From a checkpoint of a small mixture-of-experts model trained on Wikipedia: 32 SwiGLU neurons an expert.
Below are experts of layer 4 (counted from 0) of a mixture-of-experts language model. Rows are named router (the router's row for the expert), down (a neuron's output weights, with its number) and show model dimensions 0-95. Each number is 500 + 25 x the weight over its row's rms, rounded and kept within 0 to 999. Numbers have three digits each.
After each expert's rows: "raises" lists some tokens whose logits its average output raises strongly, later layers aside. This comes from a sample of Wikipedia text that the model never trained on.

# expert 0
router:518453474537486485528491549547482469477533495424517472505491486509511500494508472511491500517460452452495490509494497508481494524488507499510496458520490507494522544496470513483489497484517518514514517496487443476450488507527483490491496502477507539483502471485505468530497514497486536414
down0:500539490481479487510533504536538477517469511443466525484479531528495475487457526519470525515485469507495471508493480512489492498509466488521559487494518516504546521487503465530514531500507514498501481537475529494481475499494567500487528502489569515491524520507489485508445471466494465523
down1:507509500507518534460542474492492462536512505525463466503453465517518548503476473483506535488503472522489505474494498462501537515488526552506546500533494491487523490543487485490465471494479490503465489535479496487500481449505459487480502537456538479531547509527537517506518511530493487507
down2:549468476517481463508536472503468503516499508487552517472505504521519458470502479486488501559520449519501500482530445532504482480539519468453501523498541477470481514561522515532512493524505517496500512505512475504474511470512498500498491560507496447515473490492488483504472538478509497496
down3:508471474501452565474486504550518504478488486523510474466500500527535499487506524488515477498551495495501433514483533451491510487498531506504534496479538495532519524494487450505506528508488521504487472520509507497490535479530495465490419472488476516503528494507529449518518499513488511515
down4:523528435456532526466524495480430508549507522508500468479436500550490532497494487458514483507476524521510487510470501524518534518548519470477493535514508505474479508498497506517539503476527488535539491516490516484464494509537483477495515485477498478490501474475510480530494477525484477495
down5:514521501511515570507494510539497505489508452516495483501517515539539511454502489490497485526502476538507517505487481493533523517519502414508471538481489506472506478505502526508526476496473504488512488507536481463523475504527572482512537504526487551516498550530534497501493496482464505480
down6:453510509456477506479514494517511520494510481534509473480518507523489513516482524460523502503529500472491520505493495486503486471494509473515505475508561472462515515455498570467523506459482499455496479520455501485465524524489496459494526494497509521486490498545466591493488509505516533515
down7:471453496470534437497492518486512491542522523529540491519526466525539486456479507486515496524537509465525501510546482519489525482510511493546497510500454569498517500493474490512520487494469499493472481474523501504497504481512548515491474516488493493499511521466481497446474500444539504506
down8:454503563473513487485468509495550515488449507506485472442490493505514484508511495508522523498500521540490547511492528499503443491502522482473517512487497517468523515524560518471517527506516491497492525480460514504549475526542532502507525469509488474488527462491473488539475488481497463470
down9:463515527463511499498493497462499524534487504543517546530507518466523504496480476498507460472507516475504472498478489534516513546526486488448479521538466489510524475472481488505528524503514510541522522471491515461485488498469484489451487474480476510501545457470501476528506489491529448558
down10:498517471473461476522559428521529485520533508463465513517504509509500498515476522462532528526509463521527458495476529483548504499518540526496526492541491478524513490493498512505489431488538511492469526495530512465477510521513512542493510507526472512494514521459481508505482486499498479527
down11:501470486509492468478509486480463520458504485500480489494486497479506486500472497460537463471480491509484518546510511532499548470514495440562533489493525505520492468508465486499490516531484525462465507507465493476473491450521468542451481498494491526484488500487516470534462508552506492535
down12:454481468484517513497516477503526496469523467515500453523502508509521525502471514510514504509512530502476505469454483454504516490484492540488454488539475559474547498486477496481456508462462531513546464489533488506521479503507472459554499506496485504477504510532523499446480488516484484472
down13:466528465464492508497513489515518464501422488484506532501505504553470492497468474511525490490455485504502542533511500530526499459500542488535515495483445498499503496488467535476542468520515503476511491499513479516534494498474546514499461492503487489509507504560496516481514488430505492512
down14:462499487478490521439557467483529529491514492500499525543468520483478474450491512524456490458525487467503528522498517532483490474526508539521528507462454525518508540474527515495497501497467513498511467515510481508489529493529506485478486452483469535524541503496512518485532463483476504521
down15:525505476502449500466503527505536463506495481525521510497477497475477516476510489512497520506481503530494462551469508455509474472432471511514495497438532489527508533505507535478505527503518477508508515461502531484513525538523509561471529501508539486542500467466502526523492492519537482491
down16:464506526430471508477525506534475489502480464469488462503534480496472506541520480531497490478516523556521549495505516508500470493512476489488466537513532535502491535489476514482473468534519490453484533496532491501519479458492489487520444475495507471463513499490497524524489454504509497530
down17:509506509473503473538502502485518505482506467459457475527500482490508484520493512506507459504497532527521479541504513483478514525523538488556501481494493521510487533499478503415483474467532512488479498446544481489535459509503551504494481480517485492482497494512516495495491457551450528470
down18:514493509501501504491461478510502524496503500448522561492501466522548470499496542510489492511459549473540501471505525561526462505570510482509476529518472496527497439492533524491478526486480493478504512504480502529523522515459492527511516523489498476479541471502489535497510471507496516479
down19:479497494519502515549479527548491442550501481502494537539539516510539516536517537503527472485503482490481501490500473509510472486501505504498505501466496485491505538502484528457556502542505494519500461471460435511524514507516476495476504536528501496473540509498538460522535489507528506523
down20:543513560545473467478496467485491492497458480502485503507540482511527520496476502522508525492479503476508519520473508483502509489466520510474474537445507477504489455480501507534474524464499526484515494537502458503477526449485487480481491474497507530517445495474502469461520503488572520507
down21:516471554463490486504479461511496502494510488517456488475481502494526534506504511511517533470490501509538514511494481540481493534498458507508525517499530533494485507487465474558484552481500543567511504498500501497511549491474511512503475485508523519527556518483439522511523508549488475501
raises: "day", "da", " Notes", "==="

# expert 12
router:500477470486463446539490548531488481464536501480522492501527448522488491528511467513496493449508487465502503525482505458494526514521475509501502500547486494485486496520524502493493530500525532524505573519481478507483499483517459473490499509479508509459432485476444467513487505519515503504
down0:541478479542498502465501436526477479526487543453513497549501495495506528455474519475473485503519520524475504494492495507504499506481530524471526469470457505507509499505509485467456453482485490514527520507493532512501503533488497497519533467531546495501460485495529491520501486558533541472
down1:518537459517482502554521483498473510516531459460504481503513509479458502495486478546492472496505489470450430500450497488470497506482500471497505509517511464494510480524476472467523474519500512493469546538528479501496497498504513535490471456466498511470510465559496492459504501509474527485
down2:491518487502521486513574504503506503517532483529528494477468508482498487496503481518519547564495485500479471549456471483477549482528505546486529465503497491469486480508505534518448520502521518503516482456509517488506487499520514534464493507529512529479491528508519548547511548492491483476
down3:524513520515537516510485513501469494546489433484470508469467519504515508511538550517547512498504520474524515505525510494418496473529514515471513501515492504521505500473512531534496536511549461538511479516484516501527536485494507504449501518502472497566483477502495521474499518527491515511
down4:519499503530498526481527461488437510522488521502463524526485514468507518522479547463542477520478468501512491495496503502479507535497518502501464517496570494476515487492501472513482494505470436510532504485529471448481479507475526498503515481532504482495466499453538462460546487473495501502
down5:501551529468484490441477518523485519462502509517515493485489523498536490517530505503539520474478459535516545482507480517514466472511529518463518506486531471515514518508499502537514482508532516503503463467493484524464463489479529515534504509464540448542522522504525540507529514492550487498
down6:494530502479498486478465526501516444509438502461464484504472493507511469476511479488552510505464469484524486544503482489505472489455511497478538473520526479513510544477543540524452470552500515484507488520532490510456460512508544491488480510505493484486559495513489526508495503502492489499
down7:571496462459490533489493458501525491496500485485457497515501513486496545511496513533444454491492521535476506478475520511460463524490508483479531474497513493487520492453483522472447512488485522528510474531506481495531476437504506475490512529497528473503485486497471504485481523442493516494
down8:505477499525491421504503469479561534535548491506504476511463506489517550486483485474517535486559541501502484480502485513525514539456500526468525487520493530477529509517481460535496521516511483520523522485468469525512545520519506499487489460512492484528460514485501487502496492470515514509
down9:536491514519471501558513489529524493514526497507522516450538533479512527500508499480520492524514526504496521508521504500491508494446470575500519474491516521482502522497530440484460541502489517497490518450460497527506494497507479522502507513445523523510467539525495453467503512537496515529
down10:513509545474489490510463517482487532486471480500541531494477485475528537556544503498479482521530500513516460475534491566505499514457524503547521536476487502492516486498507498529511527494451482507475497513440500527470496553499534535497507462511513467473458518498486500509486514515516504507
down11:484501533519516457538503494535507520494541479465541517496465499532501540524471494484493446536511496527518512489446505522515457512534483482508509567499479507515532537505479482530497517465507521532523496492504511464496515509534483481479524528462471531512492472475483512507492460531468480470
down12:500528481514491521527495543525512518500487528508500495488454520524471501511504501491508497447474509485449492511511535515496500549499471485497461506456502460526491509508546466485463465490519523458546506532475506506484479474510513513503455480487530483517508491422452500519547515517521525507
down13:470535520518524504464477490503478513479521489523499501485520554490496492485505459522481515483467512557498493543495500470524495504489464540505500555531503553485489468542537518542531507510506524494511495520511480439539475500518503477480534476475511490506486539489487557526542523498489495496
down14:485491506477498511473508522500501477478474502505536483509531523497520507475532458469504519476483495551456491515445519494549496486466498497451479491466507456542505519486487499537537520505488495469483486497484509472504451520520534500503478551507499498457486545503509512477498511562453494541
down15:462463523520539528504542508525521518492489509498529506476521551529501506453491496526493524543495502545511506478459491519471535486499465569514539510501477511490505516497522496505485514538483532481499514464529542474498549452456502491517499481494473494534495483477479544515485526506515516516
down16:505520461511515519478548523504516483463507514510454466485514505485525526442485496518488506518501515504483526501529519515475492550463484483522533501488516523505465508453501503551514483545481502520537464526480504550515521464529529493521504482529516502530535455484495494477480498568522511502
down17:504473555550486504520466512497491523526439508493489529504494523514466498562488508528515563504480535461513478464507515491528502500504465504494526475520520475484475525534482497493458508521486474494513489512518497510509478493473469523492554486492489457482482552510487490450503481490532466528
down18:504538480495518526541514513502532496478533476528495465494507497533502448492484492525474500470520431496508484481493504495556505500518462485479522533522488482490493482490474528528507504499505472515495453500533496529500520532451500519468549462524558431507480491476530502495490489491468490509
down19:515494471533504489487488526500496464506520521506494471520493538484468502519508467462503513525534507515513494491514470515525496489468476485486470509512514494492479464501483490484455468476569532483542467513451483518476439478495505508486518498450482542543522544484499498499452469534453511504
down20:419524539529552532491522504501500475528476527518466478502509464513487452488466498542516472496505521543448504495503477503482523496486523531499540502521514527517510481500521499527450492470478496505489470514479473447536515492503480481459532509480489495503518469493532504532477525507477483501
down21:474516468520524513480445495481498462524516444477451496491454472491510469460495464512477521493541503503512513494510531484478499490485451479558498480497527474514499495503493519521523472531460529481535490487484529523495534464494502459507500504496494509487523499470448530495462523526474474536
raises: " how", "pts", "the"

# expert 24
router:506514449536477492489499529514497476506534484494503467504487477519507514524520508512492531475526494423490488457461468500529527458509510483518492483528511510515488525480460496501478495499511536499497524491492472489452454524543512497493531526469502513423468499517527496530496456493549517489
down0:506503505495523456477546515464526484525532551482490482456502495483515521493473544461503493452467515480518515476529472448489528532504493543493477546508507519472509449515485468545514478475519481545518490502491505487494549483500476478496479508480498485475494468510500522464492477537514537498
down1:491508493478474513448532478518501527491490531493520442482504514541533471502542482468483514498517526481491519471491502518536408495502505477492503487536488517509488502522527512475498499509514486496496473476514490510478494471522512465538483585490517478460489490545506553511498498498521520489
down2:509494497483510485507479500492507475506469497489520474480486471433525472498460499499525527440496489542512520488477545519515513491502512477492519472537506536528504539477510487518526487453523511496507479499510490527487463507557553497477545491512484503537479537497512484533529482564493469465
down3:552483506506476502503531531488519457488527511466429488519522525531539494462484463498460520482482512483521522487495477533522525519524484507536510505500544475572486468489506502482485494494527467512502507519504506485508484464525479483484440494503492526492538484536475506505475525544482496472
down4:433520500455487532512466502543514468528486495514457490476484514507511453482518543521500466542505475495523511515490476471521489479536526519491527506563494508514492491501434478513506453549501496505489512494517521515452484528517475490536540476507505481495495468529492471500508504518531508504
down5:490515488535537501533467506554496523478497532481498490484478504541515467481478483520484495499475494489530530514547478565477539490455510471531498483481478491509499507482447515494513524472483492500513490454443535499488449478487502491474529491484518465502492504487465488464476489463538504534
down6:479517531496487486520501443465467481542536523505504484458488486501539458530505483478483534512555513519509501502502485473464534519491506481527507524495515514486528509517508532480508518517470492485471531522508517518487494456521497509490507543492480458450490555508500478486541501437488498550
down7:497524480500450512492505472470510496486502514583503508503495507471551507487512479480457516485507501505471532500529499474524519514485534507502493534479485456503477482496505467454520474468555522478507537502490475469518509457489498490461466493495558498527510515497500520454536476527495489549
down8:509486489470537539478519538509532466456479497473514493529501490465519505494490502505520509527567490483552511547514494482494451516498531478493507447481499478496516466489541529526525514495472474521532483546507505477465486501498511446505529485525491489537526501520460475474483482516481473479
down9:538506465506512527492474481530541513513491515503471497511482528496472506481534477493497476501521516481479537524506490503465495506508476549459470534493493446535507524504516476530481503502478508484444501518514527471478424544478477543473495507479489541487469532499504473521521467515522474538
down10:501495473465526506536480467521494513510540505516511459486507535484478501492488497502522532531478507495476510519484524472509507482519467505481440492445520514533491503520516516526514513463455516459521483519473582527500516496474522496513497516544502499481498517555538495498501510511444473459
down11:495480488553532493494493489499503499526503508540483486506519493487485483536508541495470512495518463516422496522501461543478501525468526490523531557500438497472504525531513510492457533513534536495485476500502466516502465550507508491513503510506479477491466507514524500515497519568518497473
down12:514482464506530507519539488513454504475523534460524547504464444490538508534520468464448492513517476533468485487479486483529509493480446499423478507526494511513496494499498473479499498489512488519491472519527493527497488500482483509463517463480519509524484456475523498528474504518517513459
down13:499464509476510509477491521512500473471486487497506509501500517481515519458551478532512467466489484476511515482470508501545494558467511457459502493503457523515472493496459510517444541476556494510513524485531507523524450526494516458512502528520520517524472476525477509476499472554486496494
down14:475501493519506485505482511488487518483535494465496513541523486489492511523516523504489494463549446543450446535519511507499475533510528494505465520513503481508500483513529465526501532502485558499511534456533520464524530542539478510458499523480498479514541509508474518520486520514544539498
down15:507461478545473506493471427519501507488533521509479508481505463537519512492521545467467494506494496464512520521532522510508457490482468488505513504453539484495474504512519509502507513495530495507501499433490522487510559513481499484517558487477484495485492478517477536496514533461545528468
down16:494509542509517444537481520515483483500507494479535494531547517513455479515488543532542549534516505510475476498458473528493509553476494474481534540505490523492466503501486494501517483470512512470456515468529532508477499509459471543488528487496516487526500509489484499519470517452493504462
down17:498514447488443485528525521475498507516548478446511503461487490473484504496520488501470484529495506480498532465538484493438510482555489456512507526526498527479480504478474503524486474491495512534511453499509490546488510482503518534546514507475499490503488522439468527508475501509471489529
down18:493490551501495509551496511538466507494527509466525545484510509488467486564470481495504512493478496483504538503520496494533507502488487572479494507492500524514494503492490509472531494519478502517505521462500493489512546499522528459495582507507540535534481496497544466482532486481475462516
down19:541467496533503458466500490511523513490511545504497498462511524538486456496526485494486498530512496470553495478536540529510528490513502532500499504534460506496469490459493486489506529514490504492463524517519472542528568502489444489493467511511535474538473536474477520486534517505524485507
down20:521495526513508493512517491517494512456534468486505520499484512426476494542500491534500522489498489484515491484471524508503496531483510475485549520493489504443560462542467445541526481493551485503535510498466513474542481494533506466470496513497505505498497466490478521520515502521450480490
down21:530464472505515470447493455486482532526464521523488536536520465497520479464491445494491501549520517466470509494496499512474517508453471528516504490477524523521447460502530517502509504478466500537529493481516500495504520486490472459553488497514501514499442506478483529496522493460500485515
raises: "ch", " |", "aches"

# expert 62
router:510515478530471480533536531521493459492518488498525505460507487496502547512488489521517501520466480475441455480520508517513536479486511496511533481529519509462541512546456508475495513488495551461537490516514502510477499497484449507448541493477507518472465447493480513514482490479510530500
down0:498481519503471535494506510469479493536524541495537491518521501515481432530542537521540497496500498482494489484484515483552525484495549510504497451513471499486480519468492527517524466562473490510488473490498507488523487459513481523563492487513512525472477514501525475534490477495522554514
down1:490529528518551490532523472513532479486538482551484512524465509513512476520467461494490492511494528491427530531553494515514524474510449535484468493521496529491491523499467519502508516487480489493504526510468479535485454459491490490502532496490549478512448482507458496491495520495486506493
down2:510507473472488508545514487510508478467487533501499453491521468498513461483546448477500522463509496506543501519475518514480485477491478493498469466494511508511485521462522499494467534479499525480481477455486528518535505496474466488522518501514532517533510426466508477446486448523495490470
down3:488476489458479518523522482494444493506462511465501500488519536517522499502483459477511492499473486525513494503471512473516549482469553481454486529497511517503455486454503479478503526450528501512520497540495473495495474522496480521504497506523476534546510525488470444528459468505516463470
down4:486516473528494496515520507510492499510504515522502504504476507507491507533515482522500507482494498506465473504509518474504500463551504455500503542517462488475491523524505486491509528484488479568472456494495464450471444456535501503515516525530495515522458473468536523493493497580484477553
down5:502500526475482516481472462518489535472511506524509484504474531551458554514516479457499463478500526476530516496543508492508496447546544505551500513466492527463475480460495535485491503469494515494489490492485481530489497476511483491499466475497516528494489534522539494484561516470509526525
down6:493546523445523487502506496488480475487463540509504511502549500510480510475470484474488514532530560513471531480494453478489482473537495551535479533485533520513515519497496494525480474527491492490480496476520515504510559504493498490487527456519511479499469538503535533472442514509485519480
down7:533529510458531482475510497504517461492474563523468503482532528478496525505514492471476481483504521472497461478499493517453467519470507490507494520499472530524529522538533535512466480513466545470496516492460477541491491485507427521522511459503514470497503528508526480509518504486532476522
down8:463529464460504477487495519476441509497475503461487521454521487519516542529466526482498518523499496501436523497483505522519490493532537521483474497491509433480545475539532479495474508486547505505499491472478537484522486491499446513490496512491517490489461487482513491479466513528534529492
down9:532468494535485439516514499527482485511493508533547538497525514527508470504500498492505487483495475547474476502507503477524505491492482481492478460487473550533506455537503532484499545501476520500485475481512506477451512541522462553487498482538483480561510473481515464506482531512505472513
down10:543485454520513537458480510497501471504510490487510473501539518504470537510464550495509461489518523491471541526520508519464523498466500502488476469496482528463494528481499572485514531514554506507491560519462517473521501511465499493515497518488533499488483497549490519533530501507537509500
down11:470486512506552507522492491485508469505538502504490468467498493541499501470464470544499498502491478517524529461486485537513452526493497517506477531502543473472477510515494513519520511516472535481532464517538493448500497507496507512528498530533476506453531557457478462485518487549524493525
down12:555453474474501492498505506516495529476515534517488497521497533518545468532512513466478489462475500481442473527473491516500493495511506483477477500484549486508507520540496449489483487515445548466526510481423520478487508476505477520501491479526505481478491502482509492529458525520517487526
down13:532481505493547512482512516484468501490529490490459497488522524534488470506460525537535516506444441524511471528519480530509523510505519553481521487485513511501501503510500513515551500515474515519514497555522461539475539510540523517541475507506528455497526492487501498496491497541502501555
down14:491514489496505534483504509488437496473548519491476505521470496458507502521477479477479504486546508521528502484494489494529530490505495484522509507481504435495508490496513510448535511530485471496511462473537522448498485469486495492480502531554490535535533471493487570510452497486496470473
down15:521515498515476509504468506503528484518532527501494503490458562462452467500470505462498493500486504513482488508522524538468520526442466494525506521526489499495472467501495502480488521452515484501522512483552538485498458470514493523452453488551493452481510527481499481524533484489487493532
down16:480466503477466466494443513524492513500508502506514464517495520471482516493528518538478510470504457487513490499486496479524507520497523503508501521488491538517486519493492461477492561500511489516540537528496508512545488474483524505456450543467569503525498499539546477501488523525515458458
down17:523507467500468517535516504533476525508464502474472466496516515490560451554480484485524522522495511467489490495471500496515486511502486527466465528523507530510469523482533467433467522494514475538462508552523492468497469473462524491541480523521491498516494489517488491509494527494495507455
down18:517485453487536491515499525443506482529513516485495531470509515509519487478503490465525488500495494534520462463477482569485478536467470508547479528474488495478498503475484535542483522497520510470526502476490501530471521479470550498459549502515484521548504478484528504500484458492481514483
down19:503504491499521483491547534474534519491453514548560524497515488526549498511503516512485495486525514505532502505478481514490482462519509534455519507478487485490504521514522506463559526483497518481498491492498500479523485522550500467491553497486511525508451546471518536539502507472476478553
down20:556505505440480501465482481512466474463533475485473546527467474543509444510519465520547527523481460497515478491528514459517505486530515499481504501477546493492512496499504483487530502552504478491494467500522505495507499505502474496518520499522487493528529466558507473498519527536515485468
down21:531471502508492494503511512464497515494481494511544516501521459513500490485526495487549494507506523496505512520469451506524480455533448494498497574512498463523491511496470494505500512505483483506498470510536470498491444501459484506509509446522487439500506480555517514440536501488527527493
raises: "al", "-", "s", "a", "p"

# expert 50
router:503502507540482518511487505500480483462524482476458488515522472431468499497521492517518497498488466495496524498491510469499499467514461488529493496514510522497482503518502519506473495527537467479512467511543463476453475565516539484510516482473509519496511440466487519493417507507530476507
down0:532521447506487478500490505513456528505497500498509476491524510469504544497459470497523563447544503501480516474520483482487494544477520487472463484502479539502490481526516481441507542481492474473519481476481476472506509474494503539478459494512483479440539477489491470481518520503482519489
down1:547526559519518504536474459449500467489527448448463500509501525457539539486461502512484494500487495543494501516487488520488451461527516518469477498489499483511472518503476512506490503471523461526483510531541521464503486521508473493512491491472494498489486454504499488489474553493480493520
down2:479499457455540498506471488513491532547489451460492477502484481457501469489541477518529497489430494512533495463469508489522522504482510467479546520520487471498486475464537490492481521518478528497524484477504502523527485476521508486479541498472503481497510497508512480484455466534542466475
down3:507491521519511519502491542508537504517471514495514547498465491518531458461500537470496533497473505502505512556523474485529452513487528479470521484461494489503471478477515476480502522485486509511528523506466483480517540467496526479500544497514464555507529455553501524500463484450513495520
down4:521488499509512496461475480541524513497474494513485507501504517522523534540519515510485509446559510498534485523503468522499527531492518460532520559513477524505494486474522463497433495472443529531542497492504549515473513476477475490497502482516478459500504503516558499506527499504482502488
down5:534545516505467512489499478515486530561520530463489472514509499517504544494486434458488496462524502487482525488491499523512486497513545528477501533508443490523467499509476487505472502490514554514484516536494474529481484476494518519499476496445497522510497443515524520531539523490501494465
down6:471533499474504518512522483469517507474485507512452465480500500458483466515499495482473493437492488509475528510488493494449486534496461487507480471553511518490509533515499483495473519509567497474513493467467562520542513469522459483488492494490506463529471540507520526479497480466485519498
down7:516494481496479538500522519463501506482465433463492464510480512504498534493492518502488486494524485502519472511520521496526517508473471482496493493489505469499478556479479487485516496508481505505508501569542516498468528527521506535471537552488489527493563527513547501512527486554554513504
down8:519522466511512471528497473500499516469492557512496475520490481511488452450477440503472526505527525511499517530497475538516516525534502508486532502505533502526485524434510483509497449508500486511496517524482489476528535542515482512494499525528475519541553457533493487483528521510523466487
down9:516497480526507523451500483505495509496514482556494471497477480486490473523533469485509490522501470515547479542516540525519492452478520466538484533464524532498487489455494467524505483521475469542519464489531487478473493519518544502475541452510485455515535490544516518518485490508501510501
down10:454482522476518540527484512517544487458499453537517492470519486522531466478484456495544474494530514495506530518501503479470531470464488530483540483495516460508452505469488481526499507534443482466538495479502528500529507525497517458485527490487478491502487450493462494494500479492478502505
down11:527516534509510490544517502483510533499473510451486489497527470498506487541481524496495517541527510512499476486487498534475521494519523486437534471545467518537463501493467508554508454484514494512496511450510502485524507469521501533491559500502496493480473511513526446524482474482526548502
down12:483502497466522469510474507478500554478516515475527460471516517523476508480496491534516489517467548533475493496496497491461507511477520478513530486464497538481526479528479520467487512530517531473485537548524470503514499492435478498506466510533499527491490478490458494490496543534458557492
down13:519516506503467524492552534506493493459493529495504541536515476477511513493501511510510508493499493452479497511522528476492504521509510540550484496581495421487503515506549522525493524475481491476533515502505463513480505545528536531504493462512504507468508484498460522455478506512519507477
down14:489477523518512506490510446497497493496552451532510512494508506496539477481527475507484559447493509499490505503491529501480492518545500505517499512477490550523478524506513490479526470475538516502502505478528482509496529477502543482458477518486532514530492547487476544522487512529433526549
down15:576511517459506495491563509473519466558534480490500518524472513497514468524468511495535496497492524510493503516498506464480510540507511489482550520528480489516493514498517464541518461473494493524481524531491475482530516539531475528497478527534507504525495447506473489465508513515514523533
down16:469538481493470496489494467488531522511513454545485533503486458512532487517478463488502497521521441478500520475495498521550492489499511506521501493529561517501485467483487500470517498483507509459515524504491533443479515523518521479542496478513529514516466558473489480516536468501503536535
down17:479499504488515519477490506487530534541444504519508509469512500494481549533485494485486511486485527504463514483493473498466534481548558524517507487511472534537482479473486493481457487476482485461490511495526510503568506488525484486496505462443458523501490513499510477520499462535506532546
down18:466532507490495488468486484517487491524473522513510486518511483507452458487477454528516524471511522476442449494512480497488453544477509515469466497461518519496489542485497512523484518530428525485472503485479499542493482483509504487539480492510489531495509540509496514495467536483523477450
down19:497522492484505517488477489476484493490548506490506453535488495505499482515487506463463490467509562505520483510549486457528508530497547484457518498483508511475492522499470486493506490498454526516436508489455510527485480448505483459455475518466511502479471507487490483527489500562471477512
down20:484500474478494495497472503519511472513484513510524512563553476516546512491515514522470461502501482494495514522538550503489556514510484554478434496515477480493459461493516504484475538496479477504512523501518526522498547516511470442529498492501476521460494481487470504511524526489533510517
down21:534504533520431458500451495507476480507484537493488522546521482494508479495517513550466516490462497507512519485479484486513490491515530477516529507538504514505480486527528480463486475452533510492489554493499478461474490533495508493526521507531556515463498481485482477470470544478472502484
raises: "side", " mm", " UTC"

# expert 55
router:525530486482497478509493496485505452495516507491459490484524437484456503487462490522493483445489487484486465512479488462522484527475499447488466515526508534476417524504475501488488505493518507504515475499555516496482491507478448470472486536510543522479495521514483453499471498494512496493
down0:486527488507500495516526498506529496553515493533504510520435494488447499494501530476512508513584513491491534502459488476517426533535492524505546492543501504495510457528513476510476485500470508538483497469481511514523504489467475521507520459502507540485505534524493527519501474495513490501
down1:450530483462499502461492515527479522499449521519523504521561519487525459546481507479571533532490560489503490522475454518526467509491517482488510511508505503470519489498504482464519469497512513488511459488495502514492458503467535473499538485519498533512497457512523474486501494520526490510
down2:534546533476522465496492472528466496486524506515490544502538500515488518489500469475511524521509509492442468481474520537517435455497507522457534524506497474507491503529512504516481515521510464497462493453517529490545495532506495503497518493460471548486509517497465465470493476529517469507
down3:481497501471529531468520515499496476524482570555526514514477464504527476527478531529484447515463508505474515465478516506490511435506502557499495518546502504438508497531490535478511532498487534473492460482501480479522532490470509492481491506494484504506503501512520550486491475482511498482
down4:444495537473437496493475479531529529503441517517536502485484529488503479511502518479515476437498492456491514505508504461489550505512518485467475537524449469490483507508516448497500479485542521512469518491467475492507499495507497497496526468487483516485520488523515481507470485493548526536
down5:489468560463505524460544532482501493479495477454481553498507493483479532523491511500499495511495512493525512515510465482451528493539489513493514470514495515457534450493498469486481541529560504546504528478504520509507501507484502520474476531449533460509469477507512497500479519511525524485
down6:499497505524502480529472502518512491493501530520496523530487503496480531500516549480487467572508500495467579494530501510491502483518526490490470528516559478524511507495544499445499454480514490496522493487492506532509525492481518523520484484466506503455484558448517470521530484465481494509
down7:492499494485536509512495504488494511488518501511527488492533480481530473526514511572469485480501519496482489497531500488475484467482494487429473500489523509457445480501489476480492476506563513507474492536506475524488523538465459515513521501468478479481533542469460513539459529523485524519
down8:499539484498513493503507495494471499496536531516474516497483487522516511486488496508516527522503463519439462460488531531483487503525512507436468472532530474501518466526517517548470500497488513532500489483521470453496504552500491484476558474514513433533539491500486519493500482481504538472
down9:532541506486503485511521544527493550491501494523559512473507534539520463448506440513470465532558499492490537509520496522502496494519488507545461500491503472527510498486502515473516528515456489458520477525539491523501522493485480513505492477489498465470467517501502480532540499467500493519
down10:545557490454518463464506522511492482444491498508453535520505532482490509469494497522482489461544514491505530512493488490510484557506534507508501490482542527474484489504488507494487454485493453517502458543507480509515452466509528488486513511456511512510442508477522504492476502461510499510
down11:507482527499490496514448509552535506534439497464540463460463525489493536507508489513495490538477510500484461517493493524477541497510496504547531467489544499506524490493510462507512496562512511502482505531493529512526519481509505478478441531497544501477472505516485466490530524487517471504
down12:525470496499537524531505468482499493473505511483487482496496529539475481492543484495517466493483508488486495533503497492499536538567484517534517506498507475503474477462498525501528510457536498488458516478488471521451525479493471534542477526553514488484473499472464500523483511564516495545
down13:543495473505478493502505519534458494501489476445513488497507491506550454501490483459506514550490490514468512479556504518476478511541491481516538470505513499505516482469469481540516485520531462484494504499471462481508449552466514513545513525491525525461466486521496545511487500484490482485
down14:517499520498514505538526453510479490474467524494469492501501515498477467527486509492465485506500500536536507547486466489490506488487566523472507477494568557511514511486543476454480492484490529440513489492519516491497483458501484503475488477501547534486488495486554515502461508467509500486
down15:522497503460524547465480527483504539467504458465520490491494523481523525485522508496467521447498477527557485514479499527486515489513470511475480465512464498552498462485481508536514545535531522536527486503476484486522435493499486507482503513500528472493471476523472515486489479527500533523
down16:461474479511499506484520487501442535506492492520435500483488477500527496473523540511532499528531508509472486497496442458520508522524526457473529480552489500514438501513525488484464502471475513513489440533535500508477513519529487498500483524503478516525519541499505535521498478474495516477
down17:483519486491502475522524484552523520524530530508474525490534481472539548494532482505509531500532474530449479461501463484474545493503503473517516487496527484481512510507481508499488487506467467478487496499451545501485520502495462518479488526528472470484473467483503482513516566494502468438
down18:467496504473506539527493465475511448545540542519494480507498528492510499509517483486503447464479509499492512549514520493516472548457524443482474496475497484493462489508505551472493520507492496512444489514481528519508522512498487522519475532486499471490540479516491535532531492555482514491
down19:488473495477464469529466502544465493502465508501510487460487521489475559502476467445477569504513507497512489485507528532531531501479512504518439472510531506533526520514458510513494507505459479523462499509492502483486482515452461490477522499558502466477494483521518515499493504507477520510
down20:521488531536535467497477481531494456534502472513495481521471490516496508491501469462481503486533515480518498462478460446483518502490504494484551500488465472480473529469476460538508514557476485519548498487503472461565523477517521486506479482515509500495529495474506507498548475496499495539
down21:501507503537554511529457484514541516453484517550487476507516507533489515503539487559493502516489514482485497509476527543522497511524468468521496477482468505473481514516502515472435483502519467562481501523487477508515520458468505442503489510505483492516495491498466483473525459508478507478
raises: "ed", "ing", "s"